python train.py --hidden_act="swiglu" --router_cosine_scale=14.0 --schedule="wsd" --decay_shape="linear"
Below are experts of layer 2 (counted from 0) of a mixture-of-experts language model. Rows are named router (the router's row for the expert), down (a neuron's output weights, with its number) and show model dimensions 96-191. Each number is 500 + 50 x the weight over its row's rms, rounded and kept within 0 to 999. Numbers have three digits each.
After each expert's rows: "raises" lists some tokens whose logits its average output raises strongly, later layers aside. This comes from a sample of Wikipedia text that the model never trained on.

# expert 6
router:394520499491464481483492497488479538511477460498576522506543456555469522593496440535438522511499530565448427532508581491436430437467489583465483367590503479520530486457440403574435449453471530426467518552528469459510462513498499571408507498566492494559419459503374543539523514540495426484
down0:524555427472464457609475517479498481449446463504418526450508535505589502526449512509414469551467469479537510351528466416461452438629483564478442534445496489431460511515458443497431552503514456518540474426478467462459489483481556509496550489462478413575437402507536523457540580497422381549
down1:466428464553479480462478575474492527511535540476470480539420551507538500497495484413446503546540520485492632459528530599419560452557399524489494551526483469556513507553593528475543426474503502519513571487581428544531458529558554581536470584482504529502454584436489458448482514583571469473
down2:593543534388522544608536570504520442462483502559453502524484550457584521513532500503538498541484532457543581471507585567488451513636404470484526443543501454459448607448435472503448575524459534595467560466491450599525514523559480499545472512450495494565535429531435588447486464509533435407
down3:527546499542537422482402385452533513503440538571422452478528508608529485470537497513446573479473525432503601495529559517540521483505514509567537498387523550413542418483531471503480495486507450485418483422515452595509512549516564479559481429378445491533535495480585572431525560630460555519
down4:601463480384508445582507435504593473423572545556581592421464474522509534499529423469442486464440510467488542526530507603481510534540503576457480499481550521508388452495504453441400501498498637507528516411432500507550495542557509502543467530543517502471536507515462543452548480502413493456
raises: ".", ",", "-", "'", " and", ";"

# expert 15
router:476423562523538539547528455470523535549450453550591456513524551576410559490463539467550573498551559588433415473489534547524400552396459498511531447557568552539528502480463494498433470550500595447565484602427493498413621538527462520481547500499483485521476434502412518519442556520471506532
down0:457485493473457526482466579585528438492459447394539502529499418451607529503483492526509502422538385441494533505526509495533443474527471576497495517457429484456495474559511471569509462415523429438431511480514466509576489454534475498525502487505550523583414476567577482483571498484528469474
down1:482525411573548435540425463565470471447444561536500533487525535440519540502525495499436494413487560476411530587576574532496435583510490480551467548422498578562594564476502596479519486478455522581584562447474540744503453514531549532519498470508449499477446506476548580499539427499501491513
down2:539482450449493505477487492562439475488474527487513574541549443465588525498495515502508383471547577442432487518512519517503456473525426547500520562567470500525391527383494507520463534539375511441429603518568559504514503475500453539490529502447538470461512449539459533533488414616528640525
down3:515526446451412444543563479450491425508499504459484497548618488490587491568531508579524543490429474527479469461498451508521545496577575467619476499359611542529541467529479509485519453511579556539475473488581488561446484472507545446600415466512500524461551497384476512460621574477443519457
down4:568522443485626486464418466510599482518549561447543517556452413464509479436494477453519587570470489556493603474517518578558486589568433466546524427483493621483388564478527563437545444435580537502529529494537544463444516463553499457522470482498466550515498440494475425486594465510457475457
raises: " order", " the", " early", " line", " exchange"

# expert 27
router:459529462475635424499619500503509571565513484463550456453469470473437462567560494512476501545535430545450456468522533559546415457477451466319456416481532486473442530484480475460419540423569503462533624575496497459441534510589505469480604537518534559467459488459431408603540491566445536506
down0:549433544534557478464496549518489519483506461503440431467541489548429478512506492506537464570517566525510503483530366318542508444574454540499518518509431493509503465431558484560537516478521444475465541482464459472531463514504444512590468465536503505538454445623606504455480555490580390549
down1:439380564515446489501500460550510457490527528500430554529495463473527413403433531489461518473573525504471431595519580533466544487582431545474531550476610521501475477478519442398507469464395498549460453424559496469490480552514606505532482543521430495516499472534558393502478509596504523450
down2:587508506462542522531537522449421475534522477610485536449475471437500525372476511455431550468486501471503532505514470563525430446457480444567490480514529466580546445513505524495433500469592499516475470604525427447499468476547553448561589463497486502624611507455396420454502371558533589441
down3:545555531454572482478467505527467500578443507534404467527558537492488487549494530510448623472547402462523463552598545544470530545540523471504486477496505473485536468568518493506502520547443544541468477482585428610444491568441545454394458576454450514407519477528488419578521529451372537544
down4:544506429438482459414481507542552497551590516525477560484373518507556563505573513504546426572517482554517471617472535473488462609560521526527499464435422549499458508474565508503542490420444587500552443427500527478568431495421561507536467443575590424531520528510432560491557449519535439532
raises: "\")", "\"),", "iac", "\").", "sc"

# expert 35
router:487436620548426507483503563431500519555427465521593506573462481601456472466550482439456493543473509517518423435593452483435537471474526513418399501610494468535431570560432479473528500483508535445623570571553556490533454520589530551504516560467536541530478460453475446461529501487460530544
down0:508569511523534454492474487522453406487529446373449526393487434589550422569474488535467546354463515512494529523454438480482459480545512431464524520480436488488535538507618496443482458514523449430463596617552529514435570491469476577576534472491507521444510501524535466389447449473473416511
down1:483504512497484450488566584576558490493552489537514532454503542463527505456501487561374424537485548544421571568572498494512424623473473528566530559444467574472537545522520466429454558458431517484489453442476495488447408506467580541481408543500496453584514490451580441504499467609616483557
down2:475442496587487488516529586410452441549507512540566521493509574465437524418522456498479569504510526523489505507445420557541509492523448541471466505595504431494489465505518399530343484506497547515566500521500494564430571416464454525577518494571543567473617507558484552544528465586495457512
down3:424449495444413444454518473566531576522432487551456481453484493469636472511578572502460493489459515543561460520531477537552356437527469444499509510501483477463507439477510425495516584575636445489533456561451495512534544462506572496462522433501582535498478503476536547553472502437469345446
down4:548499462547549503489483519557578443525560478545396515518494466528532510540602541439453601538519467450552421529486532514605533544537484517495564631459532451463589484531397429423506444528582497525480436484538518559511462489458504488576520458545555538332521524522514521519592524550510468591
raises: " ", " in", " following", " of", " at", " as"

# expert 4
router:490475465554567462503620497476526539501525401566532516445500500518482504530560511366524527532544520480435437369568529491371423491463511484320510489506486404465550531611445512446502431486569515382564470606484511505540542465510517524459541490511581462543452453521469445547516530498369444525
down0:490455474458448478468552565441522468459513491411453519500407564520502495540521499555573607383489611446558454517456504435506452524512430559552500548495511442583571494500453504476530614481510463482555484509567468481486502590536459433546429498465443380544488456531505520430557496575597425396
down1:434537502556429510471417563436453525454546392550601538493526502480463427545566523377440502476548545566504468573565546473548553465483517514564451543463470480523635535454528487455497582481510404485427449522503545430356521507600580449462503492448496493541443507497612586461535501548594514547
down2:500419532594510500514556541473481573528450455441528513547483501524497482426455490596442514561511515548408538513460475431578530374512503500519475410474514479495417420531539496507545520473523509457472696572500500530510555540570492543513491475456489469467431469519462463505465496507404530505
down3:524458442529519448550483447569468497573498541521582468474489581516624465454488581513476575539520474543517515489561504544518471509542494489554508495523529542466535401464418548483503520520524496539435518452559469493497498336425519505509502517392509462482501478449512452463445471436371450543
down4:528535436496581415563562584564595496578477563461500547552446545548550533528532410509483479561424510544453463441486550490564552490489553475482494509469497451432493520420484518524431520432497506491515468452494534450482509438557527464500439468546498511428577580449417447469461502456565508497
raises: "ism", "ity", " =", " issues"

# expert 52
router:422446548508501467505495528545562536546517464495536441513560471459413560495566528558525431493531536514492432442514561501478427470536448474458506488563460528546437439418453512478497529485532538490435452554544398466452475499578478614549426437494444480513484419531453460532493621491480469440
down0:550524448443383479447571495494564464494521409532459556458479476496528498523560418549502474481524474507513530481559591555581477454522544336441497572470585518578516513462495547437497535453547515524454545605591471428547539514461538416439564458479453457391445522472572505441439509527499503593
down1:473457484531513523539554522507422579398552479492521511435542500500481555520517513395424473511475494504405456530517577564474571498530477560471469614421443457530571572410454520522502498454552480507521573463575515566479462528374538488475494620454589564592551495513574520415507410603441529569
down2:524438561437524503585503515471443457518535507496514545477420511522410470529459483549533521542406533498509479546536545438508523498416561516571401480520574526508406494529514445620475446410437514557398497487434530506514477420435554429516525517532519539431490565553514529475536325476515451543
down3:479433455462519518446433518491492530556435499563466376489532414499590399577450543478488577479520512503530534474500591507493541557507521501517489537450491528511460452519486497500557324487463537518567451442488555510514540561490502460451422429514460496510469570461456530543579422455400400473
down4:497476388514441467486529501507573447445527587478481468502539380451538405528456495477473509528519442510499485515452561567571436530628503557522420477502499433537444493466544418456543616543565452500526487493470547496563533487444395500654557535580482538445554503523524497426555497482433459504
raises: "box", "ard", "up", "away", "over", "ury"

# expert 10
router:458479478468583450538468534511424591575585453463546516446608471520486560493455517432448538504567487548498399457486515547516496487423633570392517481513451509544442481603394469424491480502598461496506577607495570463438487485572488551509508548511425442540527414561442425516512494511513420396
down0:605446551503436540506445484518461492496477439439483534406459433472467568509545553468555520434503471430520453580456531450522447532520548478569479524524559458530460449375521514431496516525390493506484508519496486496469480481405382413576576405471492531517557452506514587438507535508572492511
down1:421455514520465487567467540566548536380591594545426550442580464450501456378450480553457458438550572560482461523507559511530520582560436499466614480464535419450521584457502552460492578473494553533536469468587547552489507493515514522520456517520580455428448488501493489449518469480552579633
down2:416520558424531452516514512558457487502464476461563512493423468561539479470506504519445504473470502461511499483551513508511608488466419519503385528590484567547448508405468433504442564477483555462568623500525436431519476426558549487585554501522438493525485493619434527490440441507492381440
down3:531490476519494451418474471511520537484551607465449408574438514518585456491563576529521584468491471457494477500563569535604505478500520494535619518477518497538582470436494452508450569557571511591452483461434545491551522474504487499411603489392470571510459524535453515514487522473444471486
down4:503452437493387517594481443494507506390538541542489490551480442487570411451571469482428412517531543502548466601430536637458504540470536463538439497513501528561493426429431525531507491475485527473578446483464502560594528587452428578503442517503483551535463444563486509508527490583478540549
raises: "ulate", " effect", " importance", "ulated", ";"

# expert 43
router:438475597487466460519617460458415489418498457546479523519587465508477469535473487513540477593486507510478363445444476483503429465406500546490477528566541543489536524531455478451526507576519503398480472558543510423479476517497472500480515461576573529589469462453468465488535490542539493451
down0:416493471465414597524530500526545430428511506409534518506460457513478586545507450493545481533591481483552458479511587504564453480479502547456495549406487514506425553526568465481499521459482496490467557595464421450544389504516519501511465522495537513421520443527538450462455529489529427504
down1:477413463524489443549545549402491526386370525508546574476475557555557536534548466480567498522540417551480573526641581505424510536552485522478516526360505477486478456524509487423613472487502428586574488456590512610565382508522524505448444437509553562490447523471451448530538445487592492501
down2:335338482489459518592478558504494456473523496553537569578512447495569524557463628497449502510496535437511528577477520492503435508558520507560460533515588530522377456519460471490374512551568530503369632523466503448509478535477521484445553496493529528518522448569485532447476421550443528490
down3:462540501524516495510393485543446566505445486505425503579563431505591430607593588496526540455588517578514579459500544522581493526528495482506520568500437542488563442462511521566502458508558473539548429508441439455474508448478569553492446587465571564346564526502462471486588376496394450521
down4:408435441425462553476507453550622541456510607512499537487469450489436481536535452433459480478508520524486581646505509562567536508566522518516521621396466463394452503526455418458615532481600546487502504582548441562499534491523516538480564528445444440487535569490423494565557506531468448531
raises: " the", " a", " an", " ", ":"

# expert 58
router:489499546454485538539399555464438526573576531486599447459611475566428559504480455484537398625545528567438423487535595489502465432475548447402457513443554446557434585518512444512521464481484461462496551475517510391472494521539523560481529514507490495495429418434505399509528432443493539526
down0:499472510493458424478463564554523523413557476400493491363476531518504491579564548524510571511488490496500512488505492485497427501571542431507514443453548453465469411529486519413458514641525483522536523513491494417401512532574530478496546451476528425527533474551609459522418560480498471544
down1:470516577479468466412516561556523524471536566494544482456409435476585437459414529496490387529502500515397456525619519586438587542555468512589554533509512448597504438498482490475581467529527513563547527561513499473570498535499487520447540503463495605516511448475577489510607506580513582509
down2:474515534434438423479427487449402409533546517561462520535615415463533469524413487497465504502498527438505425546433469471487501511512490479429473476485431461573523491510470527514471549565441494549477586606442481555480528552536437538516530516372509500498510496428503521526590461488558542490
down3:552540423498437429493456512541490409527510554475522359622488487542448428502531653591600584450526546479529510559536544529633416498392533554575533485469533533480554484555528570582552525555537484620462505496533511601508539508541504497496517525485509479510511524483499492481501528477452409488
down4:566574565439512437435526455503534412472589605523436564492462488471516489501536443436492550482579487508561533572497474532503439519515507443584453499388454508460505506393498493510549471448501503490569467547491509479589445421487384483518529444501511567512566528453490630531524618450507524466
raises: " ", " (", "\n", "/", ",", " F"

# expert 56
router:510477515541532536546454528538484532554550470541577560477480523509490483539543469457528413487561632552458396474526491510430507460477497496474508454535516487554535522478546493509524492486517539432487467523568375450456575464526479566462404445505490558469534417516518442586477488564516492483
down0:453605389467543512456472490506555470570463410434434500425505519548525505482484528536519518459500497405514580487603462429468403509592514560575472499483471536531600494520605492440489514458525532437505521540503484460505474414454410504644492488493530426496614507559472476405522465477515458528
down1:480493483505498519524539557538518479497504518591562529453483487414470510458517559468468445488468571498579527558488526579531522582549487423479588558489463473500534544532496561379421500486517474532456463462492443543631495448458479586452501580525564531503485525497602445509464417406499444572
down2:646537499502479545548513450466459489526545524507541429471474493476553477524513600501557612521522512525489498410440478510532596507406395511480576471487517547483457520468557474497476488391522489543506572475489392486378549523515448478518559492479461513494559525554568521456422487584557512458
down3:458517388463469456436432474538437586523494611516520498554575552550592449464500618565528538505518392499459546572584490529598505498501462366655566569439521434461517460479463379461481477503474543564493568456539560552488457502406505424486472508476474487494508550510498497512511545481409491470
down4:588475505577478451562453404471545463442495483480459505564431375566509435517508511502494482595473560467570541488502537483528544566598519607532476526387536491486544565574531513465480410488476551434540383505451557419483510445446444501549485459544500444500539527461395409454486470406488504437
raises: " |", "a", "ia", "an", "e", " ("

# expert 8
router:467526526568569482551642458460520489568463530536563446534494542505478463494448495393486577499535441567434395474478436462546475474439530394443518445554510502435480505576477503452431433439514546381570492561476517454495615468568537511471483475474531471520506474503503433559512549443381478418
down0:605449572508490513531577464508554455501482513396513500555551495441542490510520537537492542385517505550557493564522515393508379496496419534487508493533492586543478473525547508484493514553517415380524564522514484378467456514481459437509454503484534438533512481511570431495606491449525390428
down1:520460464490520402479549510498512520558524589590534596523524547485548577516502498440514469524520472448475523498626606540597492550560489549546558585467431532541523589495521514521494552472534526550494517435517493471450553470551535490473504515537494458477422565364491450546495523513470472535
down2:494514566433494451494569570444369446482453570435476612522492506495533440453474474489508496481568529494479435589477474437494499549471505475518440585565535375513380483516528473595514484493455516485429457493481521496537466501455460464548625516511403515477538459484493512515601433525550456512
down3:547449412590460448397462534520511443465498555547483534497514507500579367529528500405553473446489555534582577576571500571482496424477582483485596475411493555467569480495486521608458431471439456584419613512510404575379515478504456417506510445513501557557489539481573548562446506525361552516
down4:502538427480452503570453505521512502456542503556469556604462480539542480574470448492512434507490526560560549600516482542522390501516512543446436609406429546545434555370471505473599387558563476500492427467488495563556450582509505475487385501459489467490574494543544492528534462510542471450
raises: " the", " a", " an", " its", " it", " this"

# expert 30
router:471417504525540480497566482426497455554438543560510403498441473437457552534510472481529497504542386462398414470491531385495381507520574497412515496517489426431505511533348499510472424580516508462479597589495487503493586499503516503510547497466613471537511448528377481555499477465430427544
down0:546450464481555494470511459563532481537557493489411485486504440497490608515548447455555589390450474564534552478483473483503448432517492501569516426489535477542478468489578446432530566479512488439463533558545511493444507413423465474540445589507395516504485452563485442475468534604553433544
down1:558528587524466474425480615560537573530392483559473520518564501488583523523561513428534509592486517552508538422488574486477557498434497445556511523418482506425420558484507452499364470519482539529515513356481507551450495493497486498497443474543462535463545521423500473460547447426555376576
down2:509445571546537590527497505582442458479383527492492392571470583557470426498467537489484511491535473428583502511442539594487481545428417481530526505582521518575410500497499484521486479486438441495460480610564449435506517405466468478552501504542501466560485492488452482561544442468540484555
down3:483588560508417507431436443507536552491439533506512469560545481515535452440512567447476548462559554416429532520512471590584498478516370493538553477489637520455520476475553403528539452490528488547440432522514449393495508502446578538468456504478506613446548496492539506509534432546480412484
down4:573536488447450546551471429536571460481487555524411549576502495482521566446551495443554483615521510564528513472522498514511527529507533552530423502417472527529464475512546420546478488443570550517547567478541538470540517538470582595418454391596486431511514447400468487455498484496453531545
raises: "ports", "br", "ston"

# expert 48
router:386543554521443464474502507538494506481443521574618562427539482545507566595500448554470448573528496566500429488555485459434522524487460481475431387510495534529436454533466457515430433476516539420577475512526447433477458475472462540515484515558518499627424470421407523491512475547438474536
down0:484454527509461469522409550541541471450522519494517496477526462410476474555404449510555497430495388545445536430559448396530385456562547535509442514522497493497577498519551571442449477459568479478499479580557559414467507491455404461589528434454541493419503391581573507436485467543532479473
down1:520502592479436478472506488447490511552430534507502513410493508542391482511536500473441436555416494588504510582575528553510459482511443589583505472514438486429593495528445529507601553581479534548501481480487405494488560543503442472449471500491475434498488553505577450540536458517524540572
down2:517434466407481513506393520490482519441538477531448489507442505591504468559425606503423444522494521511511496481463412462539389456397468469505475564457501497477353619521596486510616446471407504496522555444516433504513553526465487504502523494431478513428498493396431558476487502415475436459
down3:532575498440456488570520512571487442537480587570471444509542556455575427481469544528382639509555463456575530545492596520482491458481561476623427486510487479494528579472502399489542506452457486547520386455535499599492486512522603471457470474464486503471543512504502542478547491550507519430
down4:491457550487458508537505470522583471421482481536451548529470513486524502577527540428548527579562526485525520613570420519510550591460528501549492571433454456529520528415506549542531518507545476539552552406500501465431471540588519535439472469458435481587553440549444540428473424506462548506
raises: "s", "1", "-", "2", "A", "F"

# expert 62
router:472434518510506492499640481401524527606468513542535420459546544474461480534455499484513541446487505457502389490449498499505420469456596559448513514502466515443521564566472479511401395418523555490518481552505482465463606576582501555523592489494490500536502498489430409504525521528461470527
down0:467468458492500435550564493467485488396517498459484434486548545511509528497608524506455463511502506565461599467505499470504481419499521429482527500444509487528430511473588573507507516550450385529461474560556526522432549491520586512428441570476456572585552498586456428509463500477467432546
down1:492470547481527480434549511487544552435455477546478486459474471489564485454640390511500500560476503576361504544468489381422547510624564449535488535451597569522500494545534502507479435542480533580506421519570472503549544588498517598494518536572431511565522500559482494473536426594560513440
down2:532474531459393431514478566538395500580487403484468514465448463458528416518492483461425529497553504530517449568447361495545477481500493575429392584450507550449346444461453471497501480519513505491399473539586458569492462535526489393563542507448464499496550521501417518492417505450532474444
down3:517377472510433512426465473521431479520551544506492461477523574578564404541453499554507493444448536497479541517549561489514584517481527399542592527428536478446497492437535530415480491535547493485426485509521458516506400456496565485556479546452410568473510490493493477478498434435455466444
down4:473504475511503499483558440459508469464563524532592511493530416457503485471478473473508484437516532580544507465424466537583540481557542511544475469425567465484479462525456481420572575486622495521480485403454543486467532408506584477443507529576467472395533428437519518436506391486481564511
raises: " and", ",", " of", " to", "ing", " |"

# expert 50
router:465458539483502524421467622516570501404474459579494465452521557504539502566579472477523478473481536507409335397525573483417475563512573496474429494447489454477559502465486484477429541463506581472496493570543492490411511465502467544457544399486496505522544473441386513578538561505503453498
down0:435449451457544541412566506496442458472450491493459509540581392526555522555523413523419536479556484494589563544595462413520533529481495452456517552468451520569523512508674428524463524497445429483461564461572547473483509452546510416558582569448501541496520498577651478452475471530474473487
down1:449473462500504518474551600424438584553441403505446530362553473494529564464591544488380518475568487519522491496531577589473494592584432475555485517441470529573443534537523603505443569508393531473475494498466491487549528518515543531401525455546422508478422485518609451485516427464532614569
down2:545454549441526445470479505503432480545445453452626543554551528609439502462484445482476479565608494539574468549424506443489531497556499478496468458501445532531477425478435471499572599468513460471483558429511598445499530498484530534499472376519476501462446581522486471476473463459494387496
down3:583529496499467396490443471504450395505500566494471468501499547484409463637626520493430526476508496503569464492519527545613533535414496532482551533475502437514566447488517496460473493622510464501493430532549439523537404436453526468496432554434397583475533492481409485523408521522355480520
down4:499507499492460521473520549469592464485521604508487420568475406558516437588479461590441486587558612497503555529442419561486521527485425548509445475469535468491466490487506465438557354390469432465447451515487508493509463514407528476523386589546544468497540455426462514412487537476483470378
raises: ",", " him", "\n", ";", "z"

# expert 18
router:432497462530571519488631527410494547520463532546486415459520546555483488548551477419461497487529444596451435431494506598489450496441508525473545494483519495431524519556498453444347440491565548414523519541412491488469483514540480512516463450503520451520457492474477438572454517529464498527
down0:402448462521487498431512468455457500504509504403425557480461524409578449616546539472518529540479534459472479586579509482521413480549529460549433507481518501566510543519521564495521599365516558497451512485590488557443475407512490473479538492435497480496468478619587440412509437534578420557
down1:530539514518515457449584493417537606414440496542464521406434506427557464556540517586458551548472540570508516544505447538524568457615437446496500555466570544461494562501477578491506516458478495447508536459381539533525538411579452450591453491503513466443447447487541515509536432516547535571
down2:479496550515433457538539548540488484548473539476461543651495493522512438438448511565555477433550491491455594554461528560459467520447424499519475512603446521534391515466463479594443583530418422499440470589515534480425501519512479414511521560446571629521442443526506530522593435513496445472
down3:492462453510435455530501475508430446472450543609454437527456511466590451491567600473503546467620494471490513476583581524469480483533480470539504573530610450503551471441508516510400488524558525566470491528630395499565496457570459442526485524509458572494528530468574461519523443509396407489
down4:450475527565516483486563372578510462520575556473433589549433437505453475548412501502475540589466555554496503530533493463579526523570519429546541524483522459491458454513541548428556436471539540465546472475455490461533413470502441428543553426571390428506501584498426437451576482490439480536
raises: " the", " a", " this", " an", " its", " his"

# expert 42
router:529482503523493505497506551469469557566500425522521467453578501574464441535578466421550566456500520543430325374511565533500477531457551446467432456538531459555525564564356504498437449519535507425457517572532496398602596504523566596456530455468492514532513458549455454505522481524419481458
down0:494429443491536589535546539470507457499526464467466405526470496502504525522496511487588589325458555535487574513399468473565436461530533498517567586528479539516610529514526489434457469493492522492549537483547439424553502560483529486542445555449480448441590438557589444491411510415582466547
down1:514417531532454505568559479489526438469544569411537424430473561421442496520533431418421431460523509604456498415592450613499586511473386404490584494469501489540400493478500561540523505500452465516468495465485520532536547473502604550402511494495498536633472587498571500510514455456489471474
down2:435552482553502479526478529473415467514490501465623506515492487526541476472511449502481448541523529532478564547525567483562443421472467502462465489442483643542524506388449484588513536531451552548404581547517493496513390395400467437339540576470481432597513452513548521528451519398536519494
down3:465461482526470475556461516603455538497454581549496467534498526451538489560519577544420562483478516439510578525538455469524487583514527461508488530443541449497542525454508534536567545534531419529510474489569457567535465567446520446468572465392527542555493472536499503546457474523493455403
down4:475439411559462431591508467504452473476559501515482397582419471526567510508567435351455459530539502566543546598576531542530510516495490449466437530508431424527524494504490419453510475486585458432589466528418614552458516528523534566476500428522510513482518518525444466467526481508413476521
raises: ":", " than", " as", ";", ".:", ".;"

# expert 22
router:514464540370501490486529559370438551556570522498544467447618492523530482511471460489493518518553500548412450450552525484505374562438419486463487457531474538538452552503457465506514494470595511494597497591468537453481583489501500495489527423547512567587471443555489511506570479586423499540
down0:574532419543450432428493473540432527513493525381504464514502451508556515558448485337603496477516478418487555511445438433506442487489486487398430501418552473530561445541627473493519562493588471428552435511478483483461451469434545426481514491487608409502519424535553464513519545440577447568
down1:469520554547502543472612445438471513472514531577564491530521554563507420451462486479468479489548507483461494460474527650559525634518544464566582492396507471523477583527500499469622509529508517541529533429416484489564492518592484527513522411505419634459510495495493521538473522563545502514
down2:543447502451509480549482599437383532604484576544493504524528475462506522405478483459482462474484508513462477576430457446497540433472486537458396513536501454542504559465400479570466613497411479536451518571497507573612477583546578449460544433494482564513502445430388549512407491586492551440
down3:506484502546544464542492483500397520481418516536481502458524512552489514495515542582488537539530493555455495556490506587494434507473444443562546565426557602451559436460460458479561546595577419559393517403543450623537537474558525411459460552507579611530534551456487436505495479495442450382
down4:492499575452543518493511473350550468461590549554445511542511511565507470567478460381556440618503509510588473599532625536432422575591526507516456472526446591442516504495508547405441490493490546491459484491473616487530502435487509428480459512546502494527518421539483440535497392536427477487
raises: " of", " by", " in", ".", ";", " with"

# expert 34
router:457476552420507551560527544502465421438508511578634478492527450452522517488408477569474440506570429492469407540527567449459449555478521538529485566444494487485402577552480377487439418481533564462547545476533431408447469438484553538494550609477545521550507488473455563416547448574436497538
down0:500458472562431522474423490498532391535547551400444545508510474575484503485558483550478524431550480524482545462537571468510532504546549395540512488471572504523440424410508523407436564489572603424440485585548548436506447494535442436490549506467586440570495512481554517490447482499597475534
down1:425472570542430498536465536463578539422432519497556483493424521451544498551483510502397472492497533511465530511529557471567534457472501528543490573488495336569415516418600517449497536484477576566495568453462490548436487549552548502436466596549535482492477479510548459514482497582531511466
down2:567474468423400519479498574523420509462403496486639514478505474436567474504469485535512571408565442469432472542513392563606427506432482576530404417508476535596428487493478436506459466554491515502471518569431427518476493550541565530543578506443402556524558420614451612519523470441566490530
down3:400562451607488546488555513459512505526439582568508383547535553469474489498576542557536563432487431491505492550504495540510459429524547483532566500544610477481508480444515562466558524450419494589522474452601455460522504447524513501515499465462559429494479526422528474441501464409404298521
down4:561509497449457428458513495445364438483480565457490530568400499459530586527449543499514567557471507523473520590421545564460422522552395526428563534463505483517531500462444505356478438463567451453521507580427518440459544422547517480483490470492502525392601532489433504583538498493449442435
raises: "imate", "class", "ath", " classification"

# expert 32
router:401487552407591495519530546480420452468554499551513523534553512400483485546537419506487506497585551516487493510476486511503432500490571448488507499517531525519459470462469509536459445548561481372459513555532492477459574509538518489530430527486499463595486509548497397585540509488397480473
down0:543481544480496501525366515510521424505517468497496521589467594463490445493592472557567543497464634442543545537522553497549414434523447502490499605510543537446595533475499427583533503460660444514498521587532510406492448463500507454457480489480556442594517440511466428475503446481454512494
down1:534373487481496516549611524429534556556538530619508480466518505404522513482546526490533474476494464574446617467523558428531476493525568460530525498496476505571549491485573394497538480490547455508543556538588537570541519467494548461510403515576443488516435431501474433493489485543553426590
down2:557454526445524525497412533511417483554524520514518489575521421441545470547374460504566470466485495492475481563434531444560463478524548527539464539495368442445442515462452476606472541508482468519408649611545520499478451592511562500506561480440509571510480412554431523490546426478460468573
down3:517465497598462554458444494555514509479431474644563423535484418557512507518518573498557504425582585442515473559447617562577511537499471393497593523448568547540594478539550478539525510594562484553457476520519446480484569541566504408502504539521536556463487414510538556475510509508432416539
down4:533472520484450517519460477545521458555456514462395523533536403530499509506536483332410480602588479566573534444493586515538463585404466482507504563457486466476573552490557570515513494466482546515546498478518588475521561403479420483452466481514532461614529404533505451496470458485491382499
raises: ":", ",", ";", ")", " (", " and"

# expert 21
router:377511502519587515473455512502463565500531465583610430511584512528450468572509587510460532440518511475516406462453543543461469523444558502541506436573569542450505491480409458472460451494519507400490505488541415478417489575519532499519488546531515516459459410530402462508569532513473510509
down0:413519451471478494552521510522454474536425526445573515462547367497490452475464454518461475421593559503513547373521532518675443422507510569506565505475431501621567482505423532520467482449521414507484416495502483532507476472518504425510575561533532466479547467520555541494533591476520405536
down1:532514616600444460553580519476534602522521585490486519542502462448573492541544528448537498472467491582490505528492614574448504499501519497504571522523516536545524478455588439511521513473509546550532501412522464449548481462428497479507481523521473409511500570485464405465471525628511562512
down2:487478539394538494548552465520460456541489543453497569494507423466523428492466429480590458458524485521516462557527405458481447581472519564490446530515509571527525559456507532580526584590460538511524568617450532486439419484489493322531356504506582539499557382509485554570540468442560447395
down3:500507455463410590448455584479431466435473525548519460517543533566596548512472552470489540509501540493547527572512549551507443455566526438511608494449527518428518433558517477573474501508474487569454514529450467532531564559488589416490457479567492533430462535451560545493497508538467387569
down4:502492566513455498512462488506566455504531524552510500460492573506561494479522453481477412479460541530519530497368466543540460517639469427546490446433405590480410523514388439441575492472523526424575455526460557581477431591564503513421505517510481414555508533468512475572613430553432499519
raises: "\n", " ", ".", "2", ":", "–"

# expert 33
router:443382507417482517537494501410404481475522406578542500424554479569539467567539459436605499470536494513487397466485577525381430538453448484503502412563504446536483595496487485508460499482485568429528537539568481446490586561497500530506554451551458427476453448584436472536543519463489398558
down0:405520465404439523528465500532486453415579527469457480424485515480528538501427444485598594568511493496522523478581449527515523479475489511391562544394493554584466466497509526409482432480450519513492446554501488462526429465512491517501558490528553478556500418480576503510527486446533493571
down1:478432498547481570461421496524561511527549506530520439410591501517487534531518453496419464472492566527448537545559526443473477539491443505519507540523480420482527531520536565476503442516447569532505387425490522554528579506429617603511475550580515410508469472475446481512477454446557463488
down2:561488514513424565557439527426381479477453544455454516537487447540566573518416499488489505500513536513525444439576505479520427509464415469474524518522393496572340455463476505500516490484434451479432555454577462484559481463457445507439555536531469511519612473511524469522484414512549447371
down3:507509522511466428445456452439548518518514576520509424488532523434537425455456511479441558517503425443530478502538543574543539563533474464404593543525561538503559454467587553587557472527551513634486468542494579488521516461521428477415491516488577564476532525582517441533539455454383401444
down4:500549544523488532499472474461473475516508601438448541549512508544530531546415467426449421423501595622482601563523500519495573471506501462500512521517517520550499498463525432420545444538473514425500437508418525436616490443448520472487527540520525391496534486414554443532516541473486454478
raises: ":", " by", " as", ".:"